Experts of a small language model: vocabulary 4096, a variant of SOAP for the experts.
Below are experts of layer 3 (counted from 0) of a mixture-of-experts language model. Rows are named router (the router's row for the expert) and show model dimensions 0-191. Each number is 128 + 32 x the weight over its row's rms, rounded and kept within 0 to 255.
After each expert's rows: "comes after" lists some tokens at least twice as common just before its tokens as in all text. This comes from a sample of Wikipedia text that the model never trained on. Tokens count by the router's weight.

# expert 36
router [141 132 163  94 120 107  82 112 142 134 129 107 132  94 125 138 118  59 185 168 175 141 181 131 116 116 154 200 126 129 181  83 113 165  93  98 134 113 141 111 164 134  90 137  97 153 108 144 109 144 115 120  61  99 116 155  94 107 125 132 171 157 148 118 127  97 146 126 146 134  75 106 162 131 131 150  89 102 148 137 189 172 129 123 103 139 118 187 170 160 141 155 126 130 141 160 146  81 113 171  52 137 146  76 189 205  99 128 117 134 143 162 183 107 174 141 180 127 101 113 128 114 104  78 159  59  70 167 128 106 165  80 143 144 109 157  94 192  90 139 143 175 151 165 123  81 131 100 174 152  94 137  85 119 232  99 156 198 107 136  78 154 119 136 152 126 113 116 134 120 146 138 161 136 128  73  95 108 101 104 145 159 133 106 131 174  73 150  89 122  64 109]
comes after: " m", " n", " is", " M", " not", " N"

# expert 15
router [ 99 106 122  62 135 129 173 172 119 138 173  75 181 119 128 166  87 105  98 155 104 149 128 111 169  72  91 162 132  88 114 185  87 119 105 152 108 119 159  97 110  78 177 127 108 141 154 157 138 123  87 134 128 170 115 131 199 164 166 185  76 109 144  99 118  85  90  63  35 131 142 177 161  83 123 118 126 118 161 135 159 100 109 117  57 111 101 114  96 145 146 151 184 120 123 135 150 108 107 132 152 132 138  85 105 136 168  89 175 100 127 171 125 122  98  69 186 103  78 150 160 118  79 179 151 157 117  98 128 131 121 101 112 126  91 111  89  76 160 154  92 147  93  90 123 127 131  86  92 135 136 141 111 156 112  90 106 136 131  81 116 142 148  89 140 156 156 132 155 191 138  98  88  75 133  79 110 123 168 181 139  74  88  87 134 110  61  89 155  85 121 151]
comes after: ".", "e", " |", " -", " –", " John"

# expert 119
router [135 139 149  90 146 118 118 154 100 154 119  81 161 130 151 126 117  96 118 142 155  95 151 149 174 184 144 161 187 109 138 138 100 113 125 102 118 160 150 112 144 128 165 143  70 140 173 176 121 127 132 119 150 106 108 126 152 133 103  96 114 137 124  90  46 153  95 131 121 121 147  63 122 130  84 109 138 170 110  96 217 111 134  89 116 151  56 110  84 124 181  65 145 146 164 180 114  93 148 144  76 145 126 164 146 170 148 117 160 135 135 159 146 156 173 122 153 142  70 193 113 157 122 146 144 159 104 145 129  96 100 126 143 155  83 157  82 158  81 158 137 162 168 100 113 129 160 139  60  84  56 103 129  93 184  99 168 164 124 133  93 120 117 125 189 122 105 151 186 175 148 115 156 171 145 148  93  46 133  73  85 125  52 120 125  93  88 159 124 100 140  67]
comes after: "y", "he", "o", "e", " Y", " E"

# expert 97
router [106  88 119 100 123 140 144 186 133 136 108 107 185 107 100 117  82 142 124 194 142 106 125 124  98 147 118 166  84 146 179 133 163 164 106 143 128  74 163 124 119  81 150 131  82 112 165 146 138  95 176 175 101 134 124 125 128 150 173 146 131 133 126 124  99 113 113 131  90 207 127 132 199 115 140 158 210  99 184  73 190 171 109 178 104 123 149 122 123  89 156 109 156 174 160 201 132 133  91 151 132 131 143 132  93 156 108 104 128  75 148 169 107  93 129  56 137 175  79 136 190 128  89 148 132  98 116 130  73 127 143  66  81 106 182  88 141 122  74 113 161 153 151 141 152 114 187 122 154 156 128 156  69 135 145  67 150 162  78 143 121  85  97 145 140 162 125 114 137 168 102 149 118 134 203 159 125 148 115 163  98 130 113 132 102  63  96 126 185 115 105 159]
comes after: ".", " |\n", " Mar", "on", "n", "r"

# expert 62
router [132 141  90 120 123  96 174 157 147 117 154 112 110 176 142 125  99 119 151 153 143 159 178 101 116 146 125 146 142 103 106 133 133 209 140 169 164 143 101 194 156 114  89 126 139 161  95 138 131 126 167  38 169  98 169 110 153  90 125 106 151 145 142 123 144  96  79 179 166  91 106 138 151 104 179 105 114  67 129 144 166 134 154 105 128 119 170 155 100 177 140  85 173 211  76 124  97 199 112 112 139 111 114  97  84 121  97 190 120 125 122 100 167 129 127 130 144 168 123 128 130 139 154 152 105  76 174 118 165 156 131 143 159 147 139 182 117 158  86  71 107 144 193 113 152  91 100  88 161 187 107 133  88 174 180 135 147 135  90 102 129 105  91 187  98 132  91 106 141 117  96 148 151 135 100  69 116 142 110 122 167 162  93 182 191 178  64 145 122 114  70  89]
comes after: " to", " a", " was", " is", " un", " and"

# expert 110
router [ 76  73 171  86 150 148 151 156  95 129 164 112 189 161 104 148 106 122 109 118 149  98  95 105 121 114  94 190 117  94 147 176  85 134 138 132 155 112 190 103 115 132 145 114 136 112 119 149 144  81 184 135 122 131 106 128 155 145 180 140 125 147 138 131  77  84 125 120  62 124 112 100 135 121 135 145 145 127 133 201 147 171 122 192  28 127 134 113  87 128 119 137 150 140 128 118 102 116  97 122 145 108  76  86  95 119 178 144 143 130  87 188 103  61 137  87 154 159  93  58 151  80 108 173 111 129 128  98  85 121 149 131  95 150 135 146 120  76 148 178 117  76  96  86  89 163  84  63 123 141 146 163 143 134 100 120 101 133 131  68 151 105 147  73 156 134 176 110 177 124 134 158  83  89  91 116 137 162 107 167 171  58 151  87 107 129 137  80 136 183  93 189]
comes after: " |", " and", ";", " /", ",", " ("

# expert 70
router [105 145 185  71 162 122 131 138 137 145 179  98 110 126 153 139 151 128 139 107 104 180 107 143 160 105 129 164 145 188 115 116 132 144  72  83 165 112 132 128 142  98 161  62 118 156 112 141 175  82 161 112 138  82 130 115 119 159 144 125 127  97  81  86  79  95 169  89 103 168 110 175 169 116 154 174 144 155 188 167 154 114 112 161  84 144  76 134 176  72 180 139 140 112  52  59 158 116  67 157 179  61 136 136  93 156 120 147 207 161  89 147 126 114 192  80 150  63 138 122 137 106 163 169 146 175 144 114 121  94  91 144  85 167  94  99 107 132 110 119 103 109 117 118 125 163 133 118 103 125 159 134 111 189 126 132 102 170 112 171 154 146 130  73 113 167 124  94 140 131 121 148  76  71 135 114 137 135 120 170 147 132 109 165  88 135  96 119 167 107 115 208]
comes after: " ", "3", "1", "2", "0", "–"

# expert 124
router [127 120  86 114 108  88 155 132  95  76 147 138 146 146 164 132 152  88  83  93 137 101 112  91 100 128 104 185  88  85 132 125 140 141 124 128  82 130 129  98 140 153  83 153  90 102 115 160 109 111 135  94 137 179 151 161  97  98 165 149 162 182 156 137 108 169 105 155 128 181 111 152 197 172  67 110 118 114  68 130 151 159 115 147  82  85 180 122  81 107  68 109  63 126 135 135 172  91  90 103 134 115 134 143 121 169 143 103 127 168 149 103 147 184 103  96 127 200  98 166  95 134 103  80 101 139 125 139 118  96  90 151 170 133 109  99 104 133  73 125  77 136 152 123 110 151 110 186  84  52 153 111 172 112 149 160  81 175 157 128 136 150 137 119 155 120 167  85 181 183 142 106 124 126 161 126 197 105 103  76 182 179  92 124 113 152 116  44 171 105 155 108]
comes after: " F", " B", " b", " f", "b", "f"

# expert 14
router [146 104 133 115  50  90 161 158 135 102 184  91 142 161  80 103  86 120 156 167 146 146 163 139  93  62  68 170 152  81 159  72 104 131 147 115 111 133 182 158 100  93 153 112 159 112  73 126 135 113 142 123 123  84 166 153 120 120 132 138 136 112 111 158 152 122 132  51 114 124 131 113 171 117  75 101 103  85 174 170 137 182 130 101  97  48 116 107 172 102 141 170  84  58 115 116 148 144 138 132 130  87 152  94 128 102 148 114 166 112 140 128 155 177 165 100 129  52 156 119  66 178 205 123 163 137 137 128 151 120 145 154 168 171 110 118  57 145 148 148  74  76 127  61  97 111  47 155 159 111 127 164  72 128  97 151 127  89 132 102 132 151 138 115 121 155 151 122 134 144 127 112 102 115 115  89 141 174 110 145 174 116 144 170 148 128 150 118 117 200  99 128]
comes after: "ed", "ing", " a", "ated", "ood", "able"

# expert 87
router [ 79 176 150 112 115 106 167  99 115 137 135 112 129 114  80  96 128 138 151  86 163 105 111 148 103 112 130 175 103 128 146 175 121 139 141 183  78 111 152 174 173  73 137 133 127  69 147 152 129  62 173 132 112 120 132 148 173  80 158 141 125  78 141 129 108  86 104 121 129 106 107 126 197 131 186 141 132 138  90 111 145 157 120 156 115  43  95 126  87  46 134 103 122  80 108 146 136  95  81 132 103  91 112 108 130 117 175 124 163  94  88 186  46 111 101 111  91 179 163  74 102  97 125 134 150 181 118  62  81 137 119 156  93 104  87  94  79 110 118 103 140 142 154 100 112 149 136 124 147  88 124 117 118 128 132  69  76 114 134 125 185 120 100 153  99  95 204 130 142 186 151  82  91 120 142 164 143 113 110 153 178 126 136 104 136 121  85  59 175 144  76 160]
comes after: " B", " |", " of", "th", "-", "B"

# expert 112
router [174 139 127 122 157 136 163 105  83 151 144 154 108 148 130 184 110 127 158  88 152 131  88 114 118 163 114  90 143 199 158 135 181  95  93 103 131 116  69 156 134  81 139 118 126 103  99 136 115  74 151 186 146 135  96 165 126 188 133 115 133 133 185 108 188  53 108 142 147 150 120 101 114  66 130 120 136 152 160 118 131 176 120  75 150 132 153 172 116 133 146 136  82  78  87 144  62 147 126  70 153  89 180 192 145  83  81  54 148 123 185 117 109 102 120 151 140  89 117 132 137 158  92 132 115 115 153  48 128 141 126  76 148  83 148  61  98  60 161  73 117 135  79  70 119 119 137  86 121 109 129 163 137 151  83 141 148 150 113 127 169 160 189  84 114 142 184 182 111 166 161 120 154 134 141 129 113 190 106 159 151 127 136 125 169 128 126  91 155 136 114 123]
comes after: "|", " |", ":", " ", " in", " on"

# expert 127
router [163 101 148 160 120 171 133 169  90 168 148 191 157 100 120 146 179  80 168 107  94 138 108 116 139 133  96 147 147 135 176 145  56  98  92 114  80 198 136 109 103 104 127 151 204 158 110 143  81  92  94 129  68 104 163 156 208 152 120 109 122  95 175  71 104 107  95 130 116  79 103 183  85  79 143 144 138 121 138 144 146  97 111  92  89 177 150 139  98 167 141 125 119  74  95  57 159 193  93  99  85  86 111  89  73 133 106 149 141 110 142 143 150 132 122 131 100 165 144 121 113 114 180  98 140  99 160 135 129 152 167  97  97  82 146 103 118 158 112 170 123 134  78 118 140 129  83 132 112 142 109  95  81 115 156 162 152 149 106 108 153 110  95 123 170 175  73 122  90 104 137 104 158 132 201  87  97 121 134  71 134 102 100 106 152 140  58 147 154 153  80 113]
comes after: " the", " The", "The", " as", "'s", " his"

# expert 123
router [113 169 139 119 146  90 190 103 118 131 156 142 101 164 142 179  96 123 113 135  88 155 159 107  69 176 152 107 146 113  45 113 115 121  89 109 183 153 123 157 168 199 114 135 158  91 140 170 113 108 138 122 110  68 193  96 149  84 166 138 183 122 153  85 112 154 140  98 144  77 108  85  94 141 118 122 113 165 132 136 148  88  91 148 126 122 182  90 153  79 181 118 165 120  87 143 150 116  96  89 146 150 140 104 122  99 143 139  93  87 136 105  99 175 182 205 179 107 180 130  94 117 150 158 138 155 165 117 123 148 140 147 160 138 154 145 111 156  84 109 173 126  61 107 146  64  83 145 136 139 105 116  58 168 131 124 122 111 137 149 167 145 114 125 102 153 162 211 128 116 101 161  73 133 105 123 133 138 113 111 161 184 123 204  54 130 158 162 148 167 120 150]
comes after: " the", ",", " of", " in", " and", " by"

# expert 91
router [ 79 119 176  84 145 155 156 140 124 120 200  93 138 144 118 170 154 123 123 104 149 158 126 146 115 110  98 111 114 120  96 143  61 167 147 102 138 137 163 118  76 130 190  82  93  96 149 145 148 105 121 140 179 106 150 110 124 123 198 178 163  82  69 140 104  97 153  68 100 145 155 158 175  70 157 166 147 167 196 178 117 161 101 142 110 140  75 119 147  95 166 182 148 103 107 110 143  94  60 129 152  82 157  97 113 142 114 140 148 144  89 171 126 155 155 105 140 105 150  95 115 111 127 208 168 154 116  64  91 172 117 127  96 120 122 127 128  91 178 141  90  71 158  76 142 132 106 110  85  92 130 141  97 124  77 120 104 140 151 141 150  87  96  88 103 110 170 135 189 168 131 113  82 111 163 110 113 130 110 164 135  83 107 161  85  76  96 121 189  85 105 172]
comes after: " ", " |", "3", "5", "6", "2"

# expert 107
router [141 148  84  98 107  92  80 144 116 139 158 130 161 121 134 122 103 127 174  97 184  91 171  94  91  83 170 138 150 185 153 184  88 123 114  49 180 183  95 139 117  86 134 120  77  99  69 124 117 117 138 119 109 153 170 125 101 124 181 108 114 103 108 127  89  65 152 107  76 125 110 119 133 151 164 191  88 189 112 150 102 160 140 176  82 128 127 156 186 125 105 133 106  79 101  91  99  93  83  94 184  70 174  95  81  95 128 133 178 127  72 141 116 134 130 127 140 130  46 119 140 119 171 134  82 125 145 119  90 124 107 153 124 135 166 104  51  96 147  99  93 105  94  97 144 125 111  89 146 153 191 186 112 154 101 153 135 141 149 105 164 104 100 110 163 147 158 155 137 125 117 172 140  97  93 105  75 124 156 130 117 103 108 154 103 124 157  65 133 146  73 160]
comes after: " ", " |", ",", " and", " in", ";"

# expert 10
router [149 188 126 111 134  92 163 141  89 134 149 161  90 139  65 185 164 112 134 121  58 105 192 129 150 168 101 143 126 125  97 141 122 136 182 100 143 149 117 171 164 120 114 105 173 146 127  77  86 148  88  98 182 152 155 192 207 104 166 109 110 152 144 105 116 128 126  56 142 156  71 128 148 165 121  82  87 154 126  80 159 109 134  66 180 164 128 145 153 178 151 171 107 140 140 154 164 158 167 123 124 127  73  84  93 120  88 114 125 173  85  74 121 120 168 159  71 183 103 129 130 133 182 102 111 116 143 174 187 177  93 120 108  78 145 156  90  99 119 172 114 120 172 103 161 132 163 110 161 134  86  92 186 138 143 182  98 114 143  85  92 123 104 123 143 150  86 109  91 141 130 153 103 152 111 130 139 114 119 118 139 120 107 115 176 167 140 161 132 132  48 109]
comes after: ",", " and", " was", ".", ".\n\n", " is"

# expert 114
router [100 115  77 123 222 102 123 136 102  74 106 124 168 167 105 136 137 123 147 122 176 111 177 131  82 163 127 165 135 178 105 122 140 134 116 137 120 178  66 161 148 126  63 111  99 129 123 163 122 164 116  69  93 114 148  84 174 157 200 157 171 118 136 171 131  62 124 153 157 165 140 153 133  62 145 175 112 133  93 143 135 133 164 113 133 136 135  93 131 167 140  93 114 124 139  89 101  98 150 145 174  49 134 102  87 148 158 133 159 111  57 115 111 187 179 146 151 154 159  73 137 140 141 125  88 131 105 106 152 131 138 172 155 110 152 146 163 152 115 182  89  91 140 117  96 210 166 112 124  90 180  73  99  99 150  96 127 182 149 138 150 112 119 120  99 135 161 115 113 100  81  91 175 121 142  95 146 152 160 119 171 178 142 122 116 176 131 109 100  61  65 129]
comes after: " t", ".", " w", " T", " l", " ("

# expert 56
router [114 148 133 134 100 169 193 147 142 166 111 112 113  80  54  91  76 120 103 134  67 109 107 192 129 126 107 101 149 167  96 158  96  71 136 157  91 191 118 139 156  88 123 102 181 162  93 101  96  80  71 147 147 148 148 164 109 173 138 157 120 153 155 163 149 193 140 174 121 140  96  84  83 132 170 125  95  95 152  77 133  69 161 124 137  89 103 150 124 135  77  91 134 105 123 113 163 147 166 136 111  93 147 134 130  60 101  90  89 132 135 127 149 149 127 181 106 140 148 135 135 102 119 158 149 156 178 109 145 181 122 179 151 134 176  82 159 148 160  94 155  95 131 111  93 150 158 163  93 162 141 108 105 127 126 124  68 137 204 142 103 186 111 174 181 176 131 185 150 128 115 157 128  82 115 119  84 176 109  97 153 176 156 141 165  98  98 171 126 129  84  92]
comes after: " of", ".\n\n", " in", " to", " at", " for"

# expert 3
router [127 149 114  98  52  63 151  90 125 101 103 142 150 149 129  88 115 118 127 139 124 110 123  99 104 153 136 118 105 111 112 127 147 109 159 146 195 109 132 129 140  86 167 110 121 130 105 170 126  71 171  81 112 100 128 140 178 103 159  91 144  70 135  92 155 139 149 149 146 156 156  63 116 102 182 121 154  90  95 141 140 129 168 103 105  77 154 123  76 145 182 135 134 188  40 157 109 134 124 141  73 163  97  96 132 118 162 148  56 119 121 149 160 102 125 135  96 126 135  94 171  78  85 147  59 131 146 138 112 117 169 108 149 145 140 112 109 152 116 113  48 132  99 122 111  97 109  80 222 127  81  82 150 144 101 114 151  44 136 151 173  70  97 136 113 136  99  66 132 158  92 150 107 114  59 137 131 135 108 190 161 137 133  93 186  98 140  98 120  91  97 122]
comes after: " sub", " a", " an", "-", " in", " of"

# expert 17
router [144 130  83  76 109 105 106 134 120 121 144 180 134 160 120 127 148 117  89 164 153 149 108 161 134 117 115 131 132  97 169 136 175 118  96 122 122  70  74 145 108 137  95  85 113 140 124 159 132 116 153 158 140 171 157  66 132 139  81 134 144 106 154  93 154 129 141 143 103 194 146 154 103 144 118  91  97 179 156  97 151 141 151 175 191  98 158 195 138 188 118 132 112 127 180 182 150 180 100  79  63 139 140 129 143 121 111 155 113  94 175 172 118 143 136 108 124 143  73 126 138 151 123  93  75  81 128 118 112 120 142 125 103 170 191 161 162 179  67 179 239 156 147 175 107  85 122  99 182 187 120 130 110 153 134 123 129 169  94  83 147 160 133 106 118  99 183 130 116  97 174  89 108 133  93 118  77 127 138 141  83 112 111 109 111 151  89 133  45 132 202 120]
comes after: " v", " V", " N", " not", " can", "v"

# expert 53
router [ 85 133 137  69 112 113 119 210 139  81 172  95 175 109 117 129 144 142  51 104  95  91 124 152  74  36  68 145 129 105 109 206 119 164 154 151 149 101 167 146 118 111 183 115 131 155  83 160 102  97 166 137 169 148  83  86 126  89 155 146  74  95 100  72 133 150 128 158 110 147 143 132  91  99 129  95 111 159 104 166 131 128 107 138 103 160 138  94 125 127 143 141 182 180  97 103 108  85 113 154 138 139 129  91  72 135 185 139 154 160  96 139 111 127 122 135 189  98 130 100 127 107 128 150 116 122 133  90 137 150 131 180  77 108 113 143  94 108 196 170 127 155 102 123  73 138 123  80 110 140 147 203 119 138  85 125 144  83 141 110 135 111 104 110  86 158 147 136  93 131  95 129 108  58  86  81  72 170 165 136 191 109 125 146 155  77 119  86 124 142  68 131]
comes after: " of", " in", " for", "E", "F", "C"

# expert 105
router [154  87 155  91 121  87 105 174 133 119 190 131 204  90 121 140  66 157 124 100 108 113 100 125 152  95  85 158 151  84 117 175  99 107 147  77 127 120 126 150  83 120 125  95 114 132 179 148 159 101 148 155 110 160 109  99 119 138 127 168 111 131 182  78 151 127  75  92  77 150 152 183 194  83 129 173 100 160 180 117 113 145 117 159  93 162 122  74 112 151 143 152 135  61 101 166 102 140  95 114 116  78 165  86 135 183 165 129 124 130 105 152 114 103 104 137 199 147 103 148 185 148 150 162 109 143 148  88 111 147 117 129  93  92  96 142 132 103 201 206 144 120 113 101  88 176 202  83 160  71 144 143  77 147 107 113 102 148 180 128 149  89 105 143 155 143 180  98 129 122 104 133  80 120 107 123  88 148 162 179 116 139 102 107 123 114  91 148 140  63 129 170]
comes after: " |", " ", ",", " K", ";", " H"

# expert 69
router [164 163 133 136 159 164 174 140 124 142 140 140  95 113 136 140 144  88 188  82  99 130 180 138 103 130 114 103 130 171 102 142 128 139  74 134 130 167 118 144 177 105 107 139 150  78  74 145 138 148  53  95 123 165 167 125 220 135 160 127 162  71 126  85 129 115  83 122 186 143 130 161 134 121 210 121  92 129 123  75 116  60 102 161 163 136 107 173 151  90 174 136 151 115  22  67 119  96 142  86 132  86 130 105  82 126 125 105 119 150  79 149 132 205 155 165 132 138 158 125 102 104 137 158 172 116 167 126 172 171 160  76  96  98 129 119 132  99 187 109 122 131 148 145 149 176 148 104 138 124 165  91  98 164  93 101 122 145 158 156 121 111  84 136  94 146 149 165 121 176  91 130 150 163 147 126 110 165 172 102 148 142  99 188 124 155 155 155  99 174  74 156]
comes after: ".", ".\n\n", ",", "\n\n", "==\n", "-"

# expert 101
router [ 77 113 176 103 139 121 148 114  57 153 146 142 125 137  88 128 141 149  87 112 160 126  89 126 165 170 141 128 147 158 182 176 173  93  96 107 146 148  43 127 131  54 116 125 124  78 111 139  99 101 124 123 111 135 153 143 136 137 144 163  68 160 171 168  91 120 107 127 139  76 144 171 160 136 164 113 169 108 130 113 154 125 177 110  56  79 117  92 102 159  69 139 124  91 171 182 104 136  55  77  82 104 147  94 130  93 143 129 153 129 159 128  65 165 150 146 129 165 174 142 124 108 161 120 109 103  81  96 147 126 133 107 168  97 131 154 118  88 110 133 141 170 124  88  98 166 147 133  97 114 121  63 191 164 133 153  89 175 154  67 155  72 106 123 145 125 158 117 182 182 126 159 111 120 112  79 170  74 125 189 182 164 173 120 138 143  93 109 146  87 122 134]
comes after: "\n", " P", ")\n", " St", "^{", "-"

# expert 113
router [132  97  94 124 179 124  94 136  96 129 108 125 101 130 171 160 102  92 119 159 148  76 129 130  96 146 102 147  81 153 156 137 118 146 176  98 173 134 116 151 138 110 114 137 108 139  95 162 114 137 128 134 103 135  98 143 169 107 162 115 198 163 128 152 116 137 164 164 159 160 100 109 149 111 120 174 128 143 111 117 140 116 124 111 170 134 148 138  75  86 159 155 213 129 112 167 114 143 110 149  78 145 106 101 131 123 132 141  71  97 101 155 131 150 147 184  69 162 163  70 155  61  95 131 145  62 169 172 125 152 153  81 139 126 147 189 168 194  99 130  71 146 136 175  51 104 144  89 159 119 161  93 120 113 167 150 150 181 115 115 145  47  46  78 127 116 133  96  94 107  82 103 180 181 115 141 147 170  64 124 138 116 140 100 160  98 113 101  87  99  79  64]
comes after: " s", " l", " m", " S", " L", "-"

# expert 88
router [158 150  98 125 130  80 118 114  85  77  88 182 106 172 167  94 165 140  95 168 160 127 148 123 143 154 160  49  92 148 143 166 146 115 129 140 131  83 142  74 114 182 145 138 140 135  91 153 177 104 149 133  96  90 136 109 136 106  73 114 114  76 123 106 173 185  88 136 125  75 161 102 164 114  62 160 152 112 110 114  58 143 135 158 150 129 146 105  93  92  53 131  71 122 162 112 158 169 133  69 119 148 113 116 128 121 163 195 128 154  95 125 159 125  65 142 155 106 125  82 169 154 165  87  83 119 138 195  98 139  78  97 143 128 146 165 117 175 127 178 162  75 140 116  93 166 128 165  76 139 148 149 187 111 117 150 121 107 127 168  78 136 151 109 168 113  94 140  88  81 126 124  99 151 112 132 152 106 102 160 159 129 144 164 101 140 201 139 111 131 211 139]
comes after: " c", "c", " C", " sc", " comp", "oc"

# expert 117
router [127 141 159 147 163 106 117  98  90 130  97 163 138 195 179 183 133 125  93 153 144 138 156 122  87 146 131  80 111 136 114 167 162 122 108 131 131 163  99  84 115 152 164 156 126  94  79 171 127  72 150  60  82 152 116 137 140 150 103 173 187 143 172 110 130 100 111 182 157 136 127 187 165  90 107 120 124  88 144 177  66 119 104 100 124 133 108  95 117 150 113 126 104 142 127 138 128 146  88  97  74  89 107 135 136 128 151 177 124  97  89 140 144 117 117 108 170 170 137  87 200  68 154 174 101  70 145 154  91 131  97 111 178 117  85 196 184 137 127  84  66  67 121 120 118 112 145  82 118 143 167 112 133 139 137  80 101 150 146 135 131  59 106  91  76 125 113  45 131 144 115 149  85 166 146 122 147 182 118 130 188 181 120 151 114  98 158  94 125  55 102 113]
comes after: " p", " P", " H", " S", " M", " s"

# expert 90
router [136 127 109  88 186  92 100 161 132  91 196  84 135  96 161 105 155 132 155 130 160  99 187 139 143 140 142 131  85 155 104 143  83 147 106 131 161 169 110 115 138 101 117 122 171 113  44 143 124 125 102  76 111  91 231 146 185  82 123 144 142  76 146  55 123 137 147 146 127  93 139 156  82 117 139 137 118 113 127 206  70  86 142 113 121 117 165 136 138 163 152 138  96 135  49 101  97 150  99 130 139  98 125  66  84 107  94 164 107 198 104  70 132 173 180 160 101 136 191 100 136  96 147 134 146  58 126 135 148 133 139 131 155 160 184 124 114  84 104 137 118  92 154 105 137 154 148  86 142 159 134  81 121 132 141 106 160  71 129 149 128  97  82 113 123 135 130 150 117 164  61 145 140  88 119  87  95 132  71 151 162  92 139 165 133 141 154 146 111  94  65 127]
comes after: " a", " of", ".", " to", " the", " was"

# expert 67
router [148  57 149  80 130 185 156 115 103 132 204 122 172 102 138 164  79 161 106 140 114 122 142 139 126 116  49 180 131  70  98 150  92 139 124 129 118 127 208 116  90 145 181  92 141 113 109 150 132 107 138 128 130 157 157 105 167 119 138 140  84 101  86 124 124 106  97  92  77  98 180 152 148 136 107 170  98 199 137 109 166 139 123 165  72 115 124  93 175 126 148 152 169 110 109  70 182 121 101 136 128  96 121 108 112 133 210 143 157  89 115 147 141 132 118 116 181 130  50 123 120 132  73 190 136  94 129  85 105 149 135  97  71 138 103 105 118  64 156 169 110  76  91  80 112 140 142  66  85 127 137 118 100 112  97 121  60 108 159  89 125 123 130 113 150 141 175 119 157 148 138 115  89 139  87  94 124 181 151 171 154  87 122  81 110 153  95  69 148 112 109 124]
comes after: " |", ",", ";", ":", "a", "us"

# expert 72
router [122 131  93 127 127 137  87 107  61 101 142 157 150 208 141  74 149  92 148 129 141 103 129 124 190 140  80 149 106  90 104 113 103 116 103  98  82 149  57 179 139 138 120 183 108  93 145 169  82 134 179 116 201 116 112 118 168 115  72 141 101 156 101 112 121 139  63 122 171 149 198 128 121 112  89 110 108 171 101  96 171 106  89  88 145 166 171 133 114 117 173 133 168 129 158 130 127 170  67  81 112 103 117 133 128 102 138 118  70 133 156 145 161 174 140 145 153 168  98 130 155 123 134 141 117  90 131 145 129 131 165 104  67  92 131 143 139 135  52 146  72 147 142 111  91  97 117 133  55 170  66 145 108 110 182  83 128 149 143 114  75  90 168 131 159  95 165 166 126 125 139 165 133 169 146 129 147 103 121 108 119 156 117  99 157 129  62 155 141 145 149  31]
comes after: " N", " I", " E", " F", " U", " O"

# expert 29
router [122 153 105 117 145  95 141  81 117 194 143 155 113 173 104 112 111 138 154  71 107 142 125 156 171 139 116 124 141 183 172 150  89 110  73 175 144 145 133 158 149 117 143 137 156 122 176 152 130 133 131 172  91 110 110 151 153 136 131 145 111 122 134 123 106  62 168 115 114 155 151 186 184 116 101 136 133 142  87 131 169 128  80 113 119 121 122 153 104 113 185 130  74 103 187 127 114 135 160  80 122 155 157 105 130 144 132  64 147  99 156 184 111 126 159 134  39  72 150  76 137 153 158 134  79  49  97 148  88 156 115  45 148  76 163  93 170 119 186 176 100 141  73 138 142 143 174 161 113 107  86 145 132  85 156 134 137 148  94 169 160  71 137  65 181 180 196 134 151 120 108  98 110 144 134 150 157 116 119 139 129 129 142  36 145 135 109  97 140  99 123 169]
comes after: " (", " ", " Ch", "|", " ch", "\n"

# expert 43
router [177 132 139  99 144 134 105 120  80 160 175 103 163 165 119 112 169 125 153 135 154 104 114 166  88 108  97 141  77 134 145 111 149 111  66 143 133 139 167 161 161 103 168 103 101 130 142 128 161  95 193 104 143  87 159  79 124 176 166  95 125 153 103  77  73 134 133 104  75 170 140 176 149  56 132 136 110 152 200 126 172  89 114 158 167  95  97 203 103 131 165 131 156 116  71  83 164 163  60  80 160 111 100  86 101 168 120  92 157 140 114 168 121 138 157  83 164 141  66 104 149 161 125 162 123 163 153 154 116 111  88 159 122 154 170 144 137 108  99  88  72 175 147  86 137  80 114 129 112  76 119 143 105 196 169 146 125 189 149 190 127 124 127 150 130 171 134 184 138 150 114 149 165 110 141 113  81 146  95 111  94 143  99 180 157 124  94 103 146 126  87 154]
comes after: " ", "1", " and", "–", "2", ","

# expert 93
router [161 120 105  98 144 148 129 202 115 113 185 143 125 120 130 121 143 142 154 117 100 192 181 136 201  84 109 147 194 141 117 138 111 103 119  60 147 182 161 121 155 218 121 107 110 188 145 135 140 105 107 164 198 143 165 121 116 140 156 122 133  92 114  92 126  94  95 106 117 144 156 167 129 135 153 143 123 190 177 116 126 153  44 122 115 188 121 123 157 109 134 119 114  76  89  96 148 118 124  95 176 110 120 102 120 151 124 101 136  81  86 111 174  97 151 159 130 130 109 146 112 145 142 148 151 135  94  57 118 165 108  95 104 123 139 103  95 114 125 125 170 161 126 155 135 165  87  61 132 101 146 167  43 199 135 153  90 158 122 148 142 163 178 101 135 133 129 207  89 181 121 128 119  92 136 111  83 118 144 105  84 132  95 182  99 137  54 140 156 100 108  93]
comes after: ",", " that", " same", "201", " following", " this"